config.toml
n_layer = 9
d_model = 192
init_std_router = 0.0191
norm = "layernorm"
norm_eps = 1e-07
tie_embeddings = true
lr = 0.00118
beta1 = 0.9
beta2 = 0.99
steps = 6173
Below are experts of layer 3 (counted from 0) of a mixture-of-experts language model. Rows are named gate (a neuron's input weights, with its number), up (a neuron's input weights, with its number) and show model dimensions 0-191. Each number is 128 + 32 x the weight over its row's rms, rounded and kept within 0 to 255. Numbers have three digits each.
Before each expert's rows: a language model's description of what the expert responds to. This comes from a sample of Wikipedia text that the model never trained on.

# expert 49
Description: Place-name endings
gate0:141154187141132134126121126174125121124135139152178154099152105109112107081133108109105134146161157105139157162113144142131122178159084154130139177154130132070119120066136111129083106147124084145140098127134205143130150154122094111141117168150115088093138172096195122123141153171120115099140194133187092158135193072147129061110132058154158168106150088110152195059053175153121128110086134089064119111139082179151109072100141103119088127184068103108124112150197104166132196134129131138201152130156157138123167123092105080095130127181107112086119160092122137122177144073137090076
up0:125098140121140083153114094114117129105086136105153097168130101159146092160133095147042133138105151175161157162104193119071105101134192152152108137122151146153109125072187112044087121156107118162178093110129159119109165102120069099135135156126199116177107122118158109149126160119148088106100135106145078164099137113122125090136132082131210180109098151169119085119155090158182022131158172070037121139133123091185143099122165112139077129117126067118143152118139120069148164128150135141130094116126111180111118132120104121091211121124122104092107153140134219126151118142127116146

# expert 20
Description: Noun suffixes
gate0:119110156143137065099149193082156176123162074123136124091112122154100148152096118139137140167131131163095092151137082151164098153132127098175185152151165133119118113144172166115107096107107120125148151126096135075102149128099128066099166178121143188167137201163162132084145133105135091054138076149120148105125142128108108093140166203148134137108058163118099133110134160104064140114130114126154174101083055111111109175088111106157118138103147134170158233188140063098071079162142100158120106159122108078112118113145156122182158123100111125156132106100057113057161157128163135096
up0:118112106122164132081104155101147170117113132121155149108131172137150175057091188148119169116156118173140151119141122091165144057243104115147185132186128148151115102128101113194118128144107135100077107071088110133137127153103087179159160095119095148157163136112199147126131109102102122075144129133152160146120163132073084107161146114146114083098119162123123074120092152130085171106100131124134222093098154122124110160109118137118095113114148129180125177165099130099087156118088110159129115065124135153087115083170188133131163123122130078104080148105092036068052147151130144147

# expert 25
Description: Word-final letters and slashes
gate0:145135112155121143162141147118084123138204098181177158105138118092158058139145192111124094125126092107112104161128171168173104150123059146177129175082113143145149127048160149164143160132137129126084092101181098158117115114114037092153086116072146167127114092152098130098136132143117148082174120057156135160104163048084143148170064099111145112069139172104096140100146158104138170105138186169099146190124132124102145104156075167152116099111148140143137118124120151098078101136143132115088133184130074091115139130094176135115076116108077082113068177162145137158141088164130114147
up0:154143177135167089132152098111168089160048098020146084081130141169164124150126081144134198135159197080124188110110156082105160043081091125154152096223093097135124123102112129102071057101100099147124159151111145086127100072115137107180099151111105132127168145135126149116130105112109105186098131153144113085134116166131184162132157135083123125127099116115129116185113106156137075152133084086134147143189058151133143142104138072134109103187126125047138134082123139114109118090123123159113135128102119144118093129154151180114142132115172136121172088112146093103164147115146101102

# expert 4
Description: Giving and ceasing verbs
gate0:140154126187112170118096116109130178074145128126083194047076082168163078116099110080102109128091085167177194169139149097087110072161085165133163133139125110092144154157136079125119102146145170093108133125161180140123161142130180122161137192115070139140146153116110174130128113149108120147115150186182132136071215085074152089157166100078092131146124089154096103123178094182106144140122128188110123113135118112177161137138072082149189190114087117085136141165193127110126108135065149162127132107119143143133140122129138156124107150124063131144088098127108119121133118074091103110
up0:179122126123084147092170119106106071133117106117113160092076135164171115175085162139095152132176150152146125212091111149101134113147145184125148103088168180099104128150132130131138095197119164124164138097128165081129187150094115133140112113133108117143153137069105115109166140135183087170123160128126120129147138075124147133110109120095166080109030144106121127103122168144102128162134073089190102127124141110098138097128128206149125116128121116141192115134216104087127126157142105100076091081118122157150212161175169108128189145166077160155096061107095159095147179197104110136

# expert 21
Description: Non-Latin bytes, J initials
gate0:086138087154143139100138116136108250104097078101164150109106197128119134127158202092095176143141149120094103098127200160122135142148139138096089074117137138110132175125153111127113139125088103130126088100105132182132154092038104074132140096135130152106081109140101072114136202156168076070113130113136126116087066144082113105105123114182112100118178135129069132150102123150118117135139150104175109123109113183137147149055091175157126161168096125121098127077112122151122135167214078143133113134117093137089074164123108110144162104106094159092143132151135126184040115144100119116
up0:117145174146160122117131148144079115100071074176128148117095132111120145088132122113096102154137201095112076156164157109162121147116150175089067107149129136111149174108153119127098161135126080156137113118099155121121119098126051118172172132116165179175120129147111070085099173129111110139099126079117178103090089132168210087068131086092167103080118124106122142164108087184127072131179129073168124089118131130159100125088075161143109112175058170156135090135128109141081129201106062097121140134138072141157112108122107186154151135125105141172140089127097180164070071147086096138